Experts of a small language model.
Experts: 192 experts in each of 10 layers, 48 squared ReGLU neurons an expert, 8 picks a token, a softmax router, a shared expert of 64 neurons.
Training: a variant of Muon for the experts, 516M tokens.
Below are experts of layer 9 (counted from 0) of a mixture-of-experts language model. Rows are named router (the router's row for the expert), gate (a neuron's input weights, with its number), up (a neuron's input weights, with its number) and show model dimensions 112-223. Each number is 128 + 32 x the weight over its row's rms, rounded and kept within 0 to 255.
After each expert's rows: "gets" lists some tokens that make up at least twice as much of what it gets as of all text. This comes from a sample of Wikipedia text that the model never trained on. Tokens count by the router's weight.

# expert 180
router [135 152 112 137 125 106 123  97 110 129 148 145 147 119 118 109 120 124  94 123  97 121  93 155 119  78 106 145 115 122 113 162 113  79 172 139 102 145 119 169  79 130 153 118 107 131 155 123 161  98  78 105 140 116  75 146 120  85 172 129 141 190 127 146 126 119 129 110 178 124 195  93 148 134 137 164 109 134 152  74 113  90 109 158 124 163  89 170 181 140 165 104 181 127 109  66 156 121  80 111 114 209 161 111 154 110 128 176  75  83 170 178]
gate0 [157 139  82 148  76 112 155 110 117 130 148 156 143 192 158  76 108 134  74 160 115 168 121 165 135 142 163 158  91 118 130 154 147 108 121 153 156 145 108 144 116 148 128  55 112 122 114 129 159 126 119 128 138 151 173 106 168 105 163 115 128 126 142 147 136  90  89  99 130 136  72 177  65  92 102 191  27 114 131 111  69 125 101 102 148 139 131 141 158 139 104  85 105 130 178 160  51 116 167 115 155 178  89 111 145 163 133 186 147  74 127 140]
up0 [ 84 152 127 121 159 108 155  83 154  84  85 127 125 132 159  92 127  95 169 165 168 113 185 145 126 148  98  88 133 119 143 136 139 127 121  76 129 103 116 165  80 125  76 130 127 134 160  61 143 170 154 163 144  92 118  95 108 112 189 136 111 121 110 130 110 124 144 116 110 103 194 117 218 133 139 122 152 177 122  70 162 133 136  93 150  89 109 144 151 126 111 110 114  99  54 129 158 169 165 140  72  77 201 155 172 150 176 149 164 148 115 184]
gets: "2", "1", ", ", "8", "4", "3"

# expert 142
router [151 158 157 139 130 132 174  99 102 128 175  93 182 131 109 124 116 170 113 113 143 111 104 173 115 101 132 140 102 126 171 146  85 132 174  80 109 136 121 146 100 109 181 156  96 161 153 154 143 104  62  85 126 110  73 137  81 100 161 157 121 112  97 139 150 132  85 110 210 126 150  91 115  97 119 126 129 123 107 115  58 103 131 176 117 138 117 150 164 129 183 102 137 166 107  84 152 114 108 222  73 117 137 120 153 181 150 137  47  93 151 149]
gate0 [134 120 128  91  96  79 223 208 113 125 186  62 118 128 169 152 145 141 131  87 139 137 141  57 123 122 121 160 130  97 114  89 156 140 111 133 106 160 187 124 145  86 104 146 110 136 115 125 136  94 142 101 111 159  64 117 170 106 138 104  87 222 108 141 114 154 190 106 134 127 155 125 126  74  85 119 175 161 106 112  88 100 144  63 142 157 123 124 189 140 121 125  71 134 121 117  97  81 101 137 150  99 159 136 114 123 136  81 116 176 173 164]
up0 [126 126 183 133 135 169 103 162 147 142 127 108 144 105  94  98 120 100  98 134  96 142  69 137 185 126 107 203 135 160 130 176 142 114 111 132 124  98 121 188 114 130 149 140 108 146 136  86 146 164  80 159 140 128 124 155 161 106 138 133 214  85 143 157 132  95  77 180 145 139 111 169 176  96 132 207 114 103 103 184 170  92 116 130 107 172 129 111  83 157 187 125 135  84 117  94 164 119 102  43 146 106 104  50 131 107 146 158 161 116 105  78]
gets: ".", "\n\n", "s.", " |", ").", "\"."

# expert 114
router [172 164 146 135 156 126 152 120 123 118 143 111 153  87 111  95 104 111 194 132 112 105 114 168 124 124  87 149 141 142 143 150  87  59 131 154 117 164 112 114  94 160 172 172 143 157 142 130 192 119  70 124 109  79 110 119  76 123 181 127 172 170  80 126 153  94 108 135 164 128 167  91 184 148 130 119  74 147 133 109  97 118 134 157 128 159 128 188 169 120 114  82 122 173 116 122 177  78  61 167 130 156 155 119 150 101 188 123  81  52 145 187]
gate0 [120 131 155 154  75 182 147 121 160 171  60 130 128 145 136 135 100  83 153 127 137 138  80 135  91 126 126 121  55 119 131 100 112 175 150 206 180 123 160 101 170 171  96  80  93 210 115 133 138 101 136 147 110 117 162 151 130 131 113  84 175 188 125 121 161 153  95 116 110 153  93 103 134  82 138 123  76  73 171 122  65 136 154 133 112 103 148 159 161 154  50 202 165 156 109 117  89 146 133 139 181  91 134  36 156  90 151 137 124 138 124  86]
up0 [131 113  89 148 149 144 100 150 132 141 169 159 134 156 154 149 150 145 118  98 112 109 164 178 103 103 114 162  88 121 118 135 102  83  75 127  88 103 173 166 137  93 152 161 134 140  80  80 136 134 111  87 111 195 124  77  82 145  23 126 129 149  82 149 156 141 137  54  70 133 141 123 156 129 119 158  67 104 101 154 145  95 173  39 155  98 183 142 121 151  83 126 100 129 150 126  87  41 150 154  93 136 112 175 114 139  17 165 154 127  92 143]
gets: " in", " on ", "–", ", ", "6", " In"

# expert 89
router [151 139 143 200 115 111 167  73  66 152 162  73 144  90  96 103 112 154 179 130 113 149 120 157  69 150 108 133 100 125 155 158  95 123 163 126 125 131 120 155  87 128 156 133 131  89 141 136 167 110  87 102 137  86  78 167  52 106 162 190 149 156 132 143 137  86  78  92 136 139 151 148 165 152  91 123 128 141 128  91 117 113 137 169 104  99 106 162 129 175 160  72 199 161  70 103 149 100 118 183  87 159 131 126 194 150 193 145 126 132 173 141]
gate0 [136 145 133 195 125 149 155 161  96 133 107  99 114 106 124 113 167 164 148 147 148 131 130 163  72  96 163 163 135 113  92  89  81  93 144 182 167 121 159 214 121 117  87 119 163  63 107 162 140  84  82 112 160 147 114 160 125 122  98 167 191  91 156 143  84 101 125 111 144 113  61 143 172 112 147  79  95 155 131  13 121  97 152 130 130 110 147 175 147 150 125 100 126 144 191 132 116 159 112  71 138  98 120 142  95 115 148  96 143 143 181 121]
up0 [139 112 117 155 114 128 147 176 113  37  83 140 111 119 109 176 145 105 109  96 140 176  89  93 112 118 225 139  85 153 139  90  85 140 117 108 125 132  86 136 146 140  99 114  81 164 139 255  90 163  78  88 136 165  70 160 101 104 156  93  84 184 104  91 155 147 124 131  91 147 151  82 133 120 102 111 118 135 211 182 144 145 165 185 197 134 168  64 110 133 144 163 153  96 117 163 177 160 164 131 118  97 119 117 104 111 110 116 113 157 137 153]
gets: "i", "a", "e", "o", "ia", " de"

# expert 128
router [142 169 133 147 111  89 136 126 104 170 142 129 190  99 116 115 134 144 149  88 148 103 103 154 133  82  93 146 127 134 129 165  54 137 170 133 117 136 156  94 127  79 142 160 177 125 158 149 164  68  73  86 146  69  90 142 115  78 153 107 210 128 104 160 142  78  72 124 174 145 125 108 144 118  97 126 100 176 132 111  53 122 144 181  99 144 134 154 159 124 152  90 157 128 108 107 124  92 114 211 110 177 180  89 165 126 195 156  72  90 111 205]
gate0 [135 186 101 119  79 100 206 108 128 154 154 152  64 103 104 103 121 131 164  74  85 149 138 168  36 111 142 113 113 154 117 110  84 144 129  93 105 131 119 126 110 186 100 173 168 111 115 132 124  83 146 144 168  49 144 201 149 158  60  87 161  80 114 124 128 162 132 163  93 111 118  77 129  49 109 101 139 130 134 160 107 138 149 101 151 170 134 141 193 103 114 115 138 114 160 133 130 150 131 165 126 184 134  94 188 118 107 114  83 103 168  97]
up0 [186 118 165  60 149 127 112 109 174 154 120 106 142 122 111 128 120 123 115 179  90 134 138  85 161 109 130 151  91 124 122 123 145 112 155 189 109 117 100  74  73 152 139 118 190 115 180 146 121 148 106  85 116 134 125 150 116 171  96 173  92 151 132 191 159 121 174  84 123 143 158 111 106 129 103 114 122  96 155 176 126 114 126  88 149 186 107 112 131 178 172 139 131 115 111  77 114 199 118  81 182 102 126 123 105 112  86 132 102 109 141 131]
gets: ".", " In", ",", "In", ", but", " In "

# expert 101
router [168 187 127 135 129 120 142 113 123 142 152  68 160 107 105  62 100 171 112  95  87 121 143 123 121 133 113 151 130  54 159 150 118 104 174 147  96 191 155 109 114 152 183 124 162 139 133 147 194 148  55 108 128 110 101 108  87 105 208 115 167 123  93 141 160 106 109  79 121 117 158  92 156 128 127 157  87 149 139 109 123 118 169 141 116 120 139 167 172 143 122  78 132 138  97 143 139 118  98 146 120 114 127  86 206 179 204 143  98 123 126 170]
gate0 [144 129  97 120 132 139 101 112 186 115  73 112  87 137 126 125  94 211 132 115 142  92 131  66 123 160 143  91 130 102 126 106 108 151 127 157 112  98  81 107 157 126 114 100 118 129 153  98 127 149 122  95 136  84 149 124 123 121 238 148 119 148 136  98  68 109 139  97  98  71  64 119 131 106  94 175 125  92 141 166  98 102  88 164 133 128 157 153 112  85  91 194 120 152 168 131 124 192 127  99 135 130 168 116  96 122  60 120 116 157 136 175]
up0 [159 100 125 130 123 109 108 162 172 118 135  71 132  66 148 131 117 102 100 180 120 179  80  89 122 149 101 107 187 154 149 119  79 147 122 123 178 179 183  97 146 128 169 111 109 112 191 113 147 145 113  98 174 169  93 127 123  92 135 183  89 108 155 126 135 131 146 182 147  85 152  97 131 108  85 103 118  76 164 125 105  86 165 144 214 153 143 138 126 131 140 121 135 134 142 118 136 108 144 143 134 128  50 123  94 109 142 124 145 126 136 172]
gets: "–", " | ", "0", "; ", " Cup", " "

# expert 135
router [169 127 116 131  97 124 136 158  92 105 155  45 139 125  93  57 111 176 160 145 145 128 142 165 119 133 120 178 117 127 114 144 116  90 152  95  79 211 131  92 108  94 202 140 141 140 134 129 171 112  79  55 172 107 113 112  91  82 204 150 155 137 113 143 177 125  58 128 123 108 142 126 145 156 131  90 117 150 139 109 136  65 144 131 109 135 115 206 127 141 132 106 126 162 121 108 149 139  98 190  90 145 174 124 188 113 136 131  90  83 159 184]
gate0 [115 149 124 131  78 182 178 147 175 175 126 124 147  59  71  63 128 143 126 147 165 175 184 118 105 172 162 132 114  38 156 137 145 160 156 118 123 133 188 138 108 149 152 130 150 119 102 116 121 137 132 130 114 121 105 172 110 132 123 137  82 152 139 174 175 177 124 110 131 121 181 125  88 143 153 156 100 100 102 154 169 116 135 150 115 131 148 163 119 167 102 133 117 103  84 122 119 114 138 182  71 109 152 158 161 131 160  83 120 103 166 124]
up0 [ 53 138 186 227  84 121 117 120 106 140 157 127 135 167 148 112 108 152 134 163  85 130  76  82 160 131  95 156 117  81 175  98 148 163 125 194 139 110 117 196 128 119 185 109 161 114 108 169 152  99  85 131 114 175 135 140 214  88 129 174 136  91 111 106  89 147 155 129 180 179 131 109  95  98  99 131 143 145  66  90 232 134  97  71 134 177 115 150  93 101 128 114  98 153 172 140 127 153 136 105  80 127 124 110 122 178 137 159  75 146 103  88]
gets: " | ", "–", " ", ".", ",", " ("

# expert 56
router [149 149  98 150 109 105 144 117  34 144 126  69 151 109  92 100  87 133 146 110 107  77  99 134 123 112  76 138 129 119 123 134 102  95 189 182  89 159 126 167  70 119 153 131 119 119 136 176 128 111  69 106 140 134 106 140  64  62 133 159 160 147  55 135 169 106 124  94 178 159 113 119 174 150 149 152 109 118 120  92 116 116 149 137 134 149 136 160 168 142 181  91 147 135  92 126 161 107  67 194 118 170 129 158 138 157 187 166  81  45 175 151]
gate2 [ 57 149 149 116 150 161 142  93 126  65 124  60  81 103  90 103  92 141  90 136  63  95 157 175 170 220 146  94 153  67 147  93  60  75 137 153 132 134 117 142 140 144 135 139 155 115 115 117 114  92 125 122 124 167 118 105 105 130 175 191  93 190 185 132 122 154 111 128 121 180 139  97 172 124 185 108 141 110  92 176 138 127 119 154 130 105  66 136 150 159 158 143 115 196 159 160 172 159 104 148 230 114 123 115 145 150 136 107  96 142 121  67]
up2 [146 204 135 168 125 127 138 123 145 129 140 122 198 121 199 100 116 114 147 145 125 103 127 159 159 164 170  90 151 142 139  81  91 126 129 112 106  92 128 101 173 150 146 179 151 121 128 145 121  77 154 140  75 105 157  89 136 147  95 170 150 193 114 121 151 145 152 102 173  90 103 180  86  87 102 122 132 114  55 150 108 104  56 146 129  79  62 109 147 102 104 181  87 158  99 156 147 123 126 131 150 168  86  98 126 181 109 144  71 111  72  80]
gets: " |", "|", ") |", ":", " |  |", "\n"

# expert 63
router [146 149 140 131 107 118 137  57  96 125 164  87 141  92  87 125  74 133 126 119 123  97  86 173 143 109 111 170 151  83 118 148 124  79 138 140 111 144 119 115 106 131 143 118 150 155 152 136 195 115  87 105 165 117 122 101 145 108 171 124 168 170  48 134 148 165 119  85 190 139 129 100 125 155 121 161 101 158 130 101 101 112 121 179 131 159  96 143 177 133 112 103 153 126  91 127 191  92 104 127 110 149 146  94 160 119 170 128 126 101 114 168]
gate1 [105 116 120 135  85 114 209 104 105 146 144 147 119 160 181 108 130  67 114 148 185 121 137 131  91 144 182 124 141 142 145 142 119  71 212 131  76 129 131 177 109 119 170 118 118 184  71 169 130 179 186 151  95  91 152 148 147 160 144 108 114 162 133 107 114 155 135 128  90  69 143 118 163 135 131  92 112 131 112 166 153  93  67 136 131 136 170 110 135  99 144  92 149  79 102 123  53 146 149 108 176 147  93 134 140  90 138 145 135  91  58 102]
up1 [151 137 113 144 109 127 107 106 194  86  98  79  85 126  29 128  79 142 135 181 143 107 164 149  84  88 184  85  64 155 136  76  96 164 156 116  64  88 110 150 128 124 122 110 143 144 144  93 183 103 152 127 128 152 141  90 135  98 158 134 103 117 111 147  63 100 151 176  97 116 111 144  95 125 122 112 143 153 172 134 161 149 103  78 146 172 150 152 178 125 118 179  86 158 140 161 123 131 141 160 100 103 145 123 154 119 149  85  67 151 118 100]
gets: " (", " | ", ", ", "2", " ", " in the"

# expert 39
router [131 154 124 156 119 128 129  96 100 173 177 111 171 108 120 129 139 182  92 119 108 109 124 140 112  86 126 140 117 119 151 148  80 115 146 137 100 180 150 125 105  68 162 161 124 130 165 150 149 106  96  90 149 107  81 147  85 115 147 144 156 159 128 156 131 133  73 141 209 157 155 143 146 128  89 154  98 178 134 118  92 105 181 155 115 148 128 151 164 143 181  96 165 156 112 106 140 108 120 213  78 149 151  93 130 158 136 149 126  79 134 201]
gate8 [122 129 134 111 128 137 110 114 131 128 120 130 127 131 135 127 127 127 126 130 133 132  79 118 130 131 128 126 132 124 131 125 125 126 124 158 127 117 114 147 142 133 125 126 120 129 135 119 122 122   0 132 183 132 125 124 117 128 143 131 141 134 128 114 129 131 130 115 123 193 131 131 127 136 127 127 121 131 142 127 139 132 126 119 123 133 135 129 131 125 138 118 128 127 118 124 117 130 127 116 129 132 127 125 133 134 136 125 255 119 127 124]
up8 [127 126 132 125 133 126 125 132 127 127 131 128 126 128 129 125 128 132 126 129 127 132   5 130 130 129 122 125 125 122 128 127 128 135 131 128 126 127 127 126 130 130 124 126 123 123 255 125 121 131 122 128 125   0 127 129 132 130 129 123 127 127 213 126  74 130 133 127 126 125 122 128 131 133 131 129 135 125 126 134 131 130 128 126 129 128 136 127 124 127 127 128 126 129 126 134 122 127 131 126 129 125 121 119 122 129 134 134 130 126 129   0]
gets: "\n\n", ".", "\n", "==", "s.", "==="

# expert 41
router [155 160 106 126 103 128 120  65  96 127 148  75 135 128 105 114 123 211 161 117 129 111 117 175 104 118 103 142 107  91 155 171 118 118 157 119 134 172 138  95 103  97 155 152 147 143 167 115 174 125  86  99 176 105 108 130 109 133 193 119 137 134 106 168 195 135  90 121 212 164 141 102 131 145 126 120 138 152 151  88  90  79 139 159 112 110 125 176 172 117 139  99 202 170  91  82 144 113  85 155  72 146 190  98 161 129 134 172  58  67 202 145]
gate0 [178  71 106 188 103 129 153  67 102 155 113  54 148 126 138 109  31 115  73 145 163 169 142 123 139  37 168 147 155 122 153  92  91 100 124 149 100 137 100 143 174 153 165 156  59 153 148 172 192 155 190  53 172 149 171  95 152 119 136 126 129 128 142  84 141 133 131 147 120  98 163 163 154 172 102  99 140 136 128 161 177 143  86 137 139 116 120 163 103 101 133  75 145 135 162 142 120 160  84 126 115 165 114 145 121 110 216 106  70 116  89 144]
up0 [132 131 165 173 142  60 166 115 169 106  93 129 162  86 117  84 136 117 126 214 117 121 210 132 118  76 145  95 125 134 154 127 166 136 124 175  52 130 129 146 121 125 114 126 174 164 138 114 144 136  79 101 105  91 170 154 130 144 147 135 128 133  97 134 150 150  79 124  47 160 117 129 112 126 100 156 184 168  45  89 135  92 138 130  74 137 101 100 149 160  74  92 134  74 122  82 109 153 138 176  99 124 115 192 186 168 146  69 209 181 136 131]
gets: " | ", " ", "–", ".", ":", "1"

# expert 122
router [170 126 125 182  89 103 135  90  83 154 130  96 112  99 122  98  78 127 106 118 116 127 134 158 125 101 103 139  88 133 138 131  95 135 157 139 119 163 130 173  89 117 169 135 133 136  95 138 120  90  43 115 121 122  87 107  77  82 170 168 147 202  45 126 152 129 117  86 131 169 153 160 167  96 131 174 124 168 130 118  89  86 162 157 108 123  98 152 151 148 125 120 131 113 106  50 156  92 111 161  73 134 183 131 127  83 158 214  83 137 148 144]
gate0 [106 116 117 149 132 148 122 155 137 156 138 161  78 108 188 111 111  80 107 136  82 162 153 131 156 185 114  56 108 120 157 103 171 168 184  87 147 149 123 173 110  96 119 141 114 135  59 118 101 107 107 184 180 140 106 150 148 131  85 158 141 151  81 129 136 100  88 139 170 161  90 135 157 154 129 185  69  65 121 109 143 125  99 147 106 106 173 104 115 127 143 121 178 169 117  96  79 145  82 175 118  65 103 108  93 150 138 179 149 157 188 138]
up0 [119 143  87 119 103 186 151 116 124 105 194 159 138 135 127 113 103 124 127 121 133 112 132  86 125 140  77 202  72  91  77 104 147 145  94 180  52 138  89  72 142 128  88  94 123 158 147  99 171 115 126 141  82 183 165  52 121  94  97 138 142 135 145 138 105 115 146 154 164 144 141 166 125 135 104 130 171 154 130 163 157 168 154 171 163 131 151 161 159 108 192 133 110 201 123 167 152 128 141  69 143 106  99 141  68  88 184 107  45 163  91 135]
gets: "\n", ";", " |", " by", "\"", " by:"

# expert 168
router [147 142 126 170  69 113 161  80  89 165 181 123 164  97 141 129 159 209 138  82 145 116  72 173  92  92  82 149 148 139 160 155  73  99 129 138  79 151 123 117 129 141 169 115 129 158 165 152 162  88 110  99 141 116  86 166 111 114 175  98 188 130  80 166 168 101  65 107 195 113 104  81 136  97 108 145  82 138 105  96  87 100 171 162 116 132 133 136 158 137 137 106 178 132 142  81 151 129 126 195 106 136 189  84 124 104 179 122 122  67 145 170]
gate0 [133 120 146 118 117 152 141 156 160 138  43 108 174 113 194 127 176 135 148 178 143 161 169 153 180  92 147 126 129 119 101  94 180 144 157 125 122 155 128 205 126 109  80 106 136 160 144 118  85 106  97  42  67 170 125 122 116 157 126 125 108 111 134 117 110 154 146 118 135 129 143 116 132 203  31 113 134 127 142 120 134  78 137 187  78 195 162 156 116 123 131 135 108 169 147 123 109  89 111 126 120  98 120 203 143  94 143 131 158  99  63 159]
up0 [114 142 130 150 135 119 153 230  78 159 160  79 122 155  88 122 157  96 116 174 111  82 155 106 151  64 128 196  94 131  82 143  98 114  77 168 165 115 168 118  67 120  82 122 100 156 155 122 139  98 168 147 151 113 172 114 126 129 151 176 123 139  83 104 166 173 181 141 133 139 215 174  91 162  82 163 176 152 124 160  82 167   8  89 172  98 156 118  68 115 139 120 121 128 129 129 134 145 139 175  91 152  93  85 152 164 101 162  74 102 176 116]
gets: ".", "\n\n", " He", " was", "s.", " and"

# expert 76
router [130 174 136 155  99 123 153  87 103 181 158 123 164 116 111 115 108 164 115 102 145 127 124 141 114 123  52 118 103 100  95 175 116 102 142  99  60 179 134 116 133 116 143 169 141 129 143 154 167 116 124  69 140 101  40 173  70 100 201 146 120 162 100 159 118 112 104 130 122 150 145 132 180 152  98 112 104 170 138 118  67 105 139 211 129  72  92 158 174 158 157 100 166 191 107 139 124  91  97 200  75 155 189 126 159 146 175 138  90  81 184 198]
gate0 [ 96  77  49  76 143 141 128 118 132 143 147 120 167 100 134 145  79 187 116 187 108 201 133 155 147  90 175 123  76  86 108 103 195 105 192 173  68  87 116 139 124 129 166 105 148  86 116 115 136  97  78 140 164 175 143 124 136 141 165 151 151 173  94 149 120 134  86  96 163  96 117 186  84 172 145 141 113 139 129 113  90  36 154 136 130 144  61 114 208 187 118 102 179 159 129 145  69 140 160 100 157 124 215 162 148 137  67  71 181 116 138 128]
up0 [122  84 158 163  85 132  58 118 110  87 204 159 124 128 137 122 148 111 148 114 139 154  48 110 195  93 112 134 169 178 157 133  74 144 116 132 159 128 141 133 134 133 119 145 145 100 126 106 116 174 159 132 145 159 135 143 154 111 152  73 147  93 153  81 156  92 199 164  79 148  86 116 139 127 149 117  42  77 114 161 135 134 151 155 118 110 113 142 187 147 125  99 151 161 161  81 166 150 128 134 148 108 109  96 161  78  93 129 106 175 125  87]
gets: " | ", ") | ", " (", " ", " m", " km"

# expert 47
router [149 167 113 133  97 150 153  89  92 165 149 121 158  95 101  78 142 173  87  89  88 114  97 125  74 107 121 138  92  84 149 194 106 139 133 151  86 176 119 134  47 114 172 154 117 130 170 140 132  89  51  61 188 133  72 178 118  86 172 141 146 157 165 175 190 158  86  98 182 136 170  99 141 153 123 152 108 157 174  90 118 111 135 131 143 128  97 140 180 175 160  70 161 121 107 103 128 116  99 152  95 163 157 136 137 140 160 152  81 125 151 184]
gate1 [164 197 143 111 181 127 146  86 165 176 149 177 138 107  91 197 155 123 100 148 105 138 152 122 132 142 137 129 100 106 170 142 162 131 129 223 102  91 132 109 134 116  97  96 119 136 185 157 114 171 156 105 183  76 130 155 134 113 151 127 141  97 145 156 144 122  70 104 146 131 216 117 141 133 154 107 116 129 120 124  77 171  95 124 195 149 149 129 219 108 109 101 113 124 136 136 152  76 130  76  91  80  85 103 140 103 158 135 156  85 112 110]
up1 [112 107 104  72 107 171 128  44 154  91 131 141 172 190 118 144  93  96  98 132 167 154 148 130  93 143 162 169 120  95  86 121 173 128 113 170 121 155 204  85 113 129 134 146 189 100 135 156 140  85 156  78 142 112 153 121 164  99 122  95 134 151  87 186 136 130 132  99 110  43 166 218 144 186 125 132  98 133 161  76 116 131 115 151  93 105 162 123 106 112 138  67 144 147 163 136 128 119  98  97  86 150 144 123 107 137 109  81 118 127  95  81]
gets: " |", "\n", ")", " |  |", "°", "′"

# expert 8
router [146 178 129 130 112 135 140 132  61 130 141  60 168 134 109 130 170 146 146  96 125 124 164 128  72 104 106 138 108  80 160 188  38 134 171 150 109 141 145 127  76 129 127 129 104 157 181 178 117 128  94 122 138  95 113 158 111 117 173 124 126 191  68 132 189 145 117  92 161 159 166 157 143 147 141 121 143 130 140  35  88  65 151 160 110 150  92 145 181 155 157 101 139 129  88 135 151 127  80 158 113 131 139 129 147 158 157 124 130  91 125 181]
gate0 [103 134 115 128 106 111 109 111  92 118 142 108 123 170  96 162  99 154  53 117 138 109 130 142  76  90 122 120  45  73  63 202 117 142  88 169 150 141 138 161 145 183  87 139 161 159 131 135 157 114 145 140 114 148 106 163 119 135 120  79  83  88 125 136 132 146 130  94 116 161 133 104  47  84 119 137 133  97 120 134 223 104 175 151 149 163 178  67 146 135  90 112 136  86  90 109 170 134 138 173 142 111 125  53 158 107 182 170 140 155  90  89]
up0 [157 193 119 108 129 144 138 111 124 141 125  63 136 143  63 157 177 125 134 229  87 161 115 131  61 136 146 121 171 153 120  87 169 122 116 103 120 159  84  62 155 119  93 110  95 104 138 116 103  89 112 116 134 139 134 122 136 145 152 157 163 129  93  98 192  69 121 126 103 113 116  80 109 103  86 117 161 112 106 111 123 133  80 131  77 148 118 194 182 121  85 147 114 102 147 181 208 131 107 107 145 162 110 155 139 171 137  95 131 147 146 224]
gets: "\n", "| ", "|", "2", "1", "-"

# expert 24
router [119 173 131 155 101  89 131 104 130 186 176 129 159  97 118 104  96 163 107 101 139 108 149 158 107 135  55 106 108  82 120 136 119 102 164 101  90 141 119 112  76 106 150 138 128 136 132 152 165 117 115  45 135 123  54 132  78 106 211 143 138 190 100 157 125 127 108 126 147 140 171 112 197 120 121 109 104 162 139  73  73 117 130 206 125 134  82 146 142 140 185  86 147 175 123 140 156  86  94 192  76 154 172 126 178 136 145 144  66 107 177 186]
gate0 [134 135 142 164 126  78 148 175  98 147 152 142 115 142  95 114 146  88  98 137 148 137 168 164  91 161 120 115 149 182  99 146 171 125  90 105 116 175 102 179 148 141 112 158 156 107 176 130 121 111  73 102  68 112 138 140 130 152  90 112 144 172 158 141 187 131 137 180 118 137 149 168 172  64  72 103 108 138  88  96 162  99 116 169 152 141  83  88 134 121 171 124 125 167 104 148 121 122 138  85 101 116  78 139  86 116 144 134 139 135 177 107]
up0 [136 109 115  97 163 109 164 143 179 153 154 129 130 160  49 132 137 138 185 154 111 165 162 127 150 137 152  82 165  96 148 155 102 124  53 109  91 155 122 136 166  62  96 116  60 145 163 124 110 159 134 165 130 169  58 140 130 143 136 129 146 118 155 177 177 124 117 152 123 126  83 138 172 127 126 133 135 179 145  79 146 148 207 162  97 140 187 140 149 101 171 130 162 165 172 155 115  93 121 121 115  95 149 138  90 139 205  98 110 132 151 140]
gets: "5", "3", "4", ".", "000", "6"

# expert 85
router [152 174  98 199 143  54 172 133 115 178 157  85 191  88 132 124 109 169 160 102 157  93 147 140 137  67  79 145 106 129  91 148 100  88 144 116  87 195 151 132  90 134 149 142 149 117 142 194 161 107  93  59 155  74 100 139 143  91 195 117 159 141  89 170 166 114 145 121 102 120 128 137 153 152  75 109 104 170 141  58 103 107 138 166 109  78 124 147 123 150 144 121 172 187 115 101 145 118 110 223  50 140 160 134 171 154 113 168 116  97 118 133]
gate0 [108  93 135 147 140 136 112 129 141 163 161  79 171 107 148 142 124  95 103 153 170 110 130 105 111  63 129 105 126 127 172 117 122 140 180 129  93 161 171  94  62 190 159 116  98 128 187 138 141 127 139 119  62 154 146 173 156 165 151 108 104 107 140 130 132 128 126  88 124 118  79 158 116 125  68 111 201 107  78  94 117 125 153 102 201  59 176 155 142  97 189 114 122 157 121 211 135 188 161 142  95 138 110 113 144  80 123 133 176  92 123 160]
up0 [106 169  97 173 134 157 132 195 223 136 136  91 108  93 166 113 158 133 103 139 116 120 148 219 115 183 143 178  99  51 114 133  60 117 144 179 136 158 122  67 149 151 119 125 160 135 162 160 149 125 127 147 135 141 115 116 147 180 162  76  87 105 180 146  86 162  79  72 108 173  83 145  54 149 100 134 170 166 139 162 171  88 113 127 119 137 143  99  97 129 178 141 112 136 130 122 138 161 129 234  98  95 130 123 100 112 108 104 127 121 173 110]
gets: " | ", ".", "0", ") | ", " (", "%"

# expert 145
router [161 152 119 147  77 114 111 100  68 131 144  78 166 104 112  95 110 131 123 100 154 108 116 157 105 108  91 199 117 117 164 169 133 155 179 169  59 166 166 132  91 127 162 136 117 151 147 128 141  99  77  85 137 118 126 139 108 104 160 120 162 209 138 127 169  97 123 107 166 179 140 146 138 132 116 151 159 139 126  92 118  92 121 143 102 164  99 158 205 153 150  86 175 163  79  79 167 108 126 198  92 122 147 156 137 158 166 162 105 116 131 192]
gate0 [195 125 111 140 110 148 133 168 118 142 115  75 133 107 120  42 101 141  94 162 125 165 117  92 152 178 148 180 118 128 175  98 169 150 101  94 116 172  96 168  60 156 178  59 166 104 163 156 104 139 118  88  96 111 124 109  70 145 244 112 112 115 128 108 126 130 131 141 118 192 114 171 131 161 143 105 155 127 152 143 106  92 163 109 132 176  81 145  64  73 138 118 150 114  95 105 125 163 135 127 101 156 128 182 151  54 141 117 139 163 114 117]
up0 [153  70 152 132 102 149 122 134 100 104 108 123 125 122  79  69  89 136 130 116 191 155 138 133 141 124 147 120 144 103 125 139 165 166 167  92  76 100 131  94 113  69 184 116 221 169 122 123 155  94 110 112 131  74 161 139 101 137 182  85  87  67 150  95 192 133 109 185 153  87 131 127  90 129 103 124 167 102  74 167  97 109 122  96 199 113 109  89 140 168 101  83 141 152 176 125 159 121 132 131 179 141 162  60 106 180 182 157  95 182 136 120]
gets: "\n", " |", ")", " |  |", ".", "-"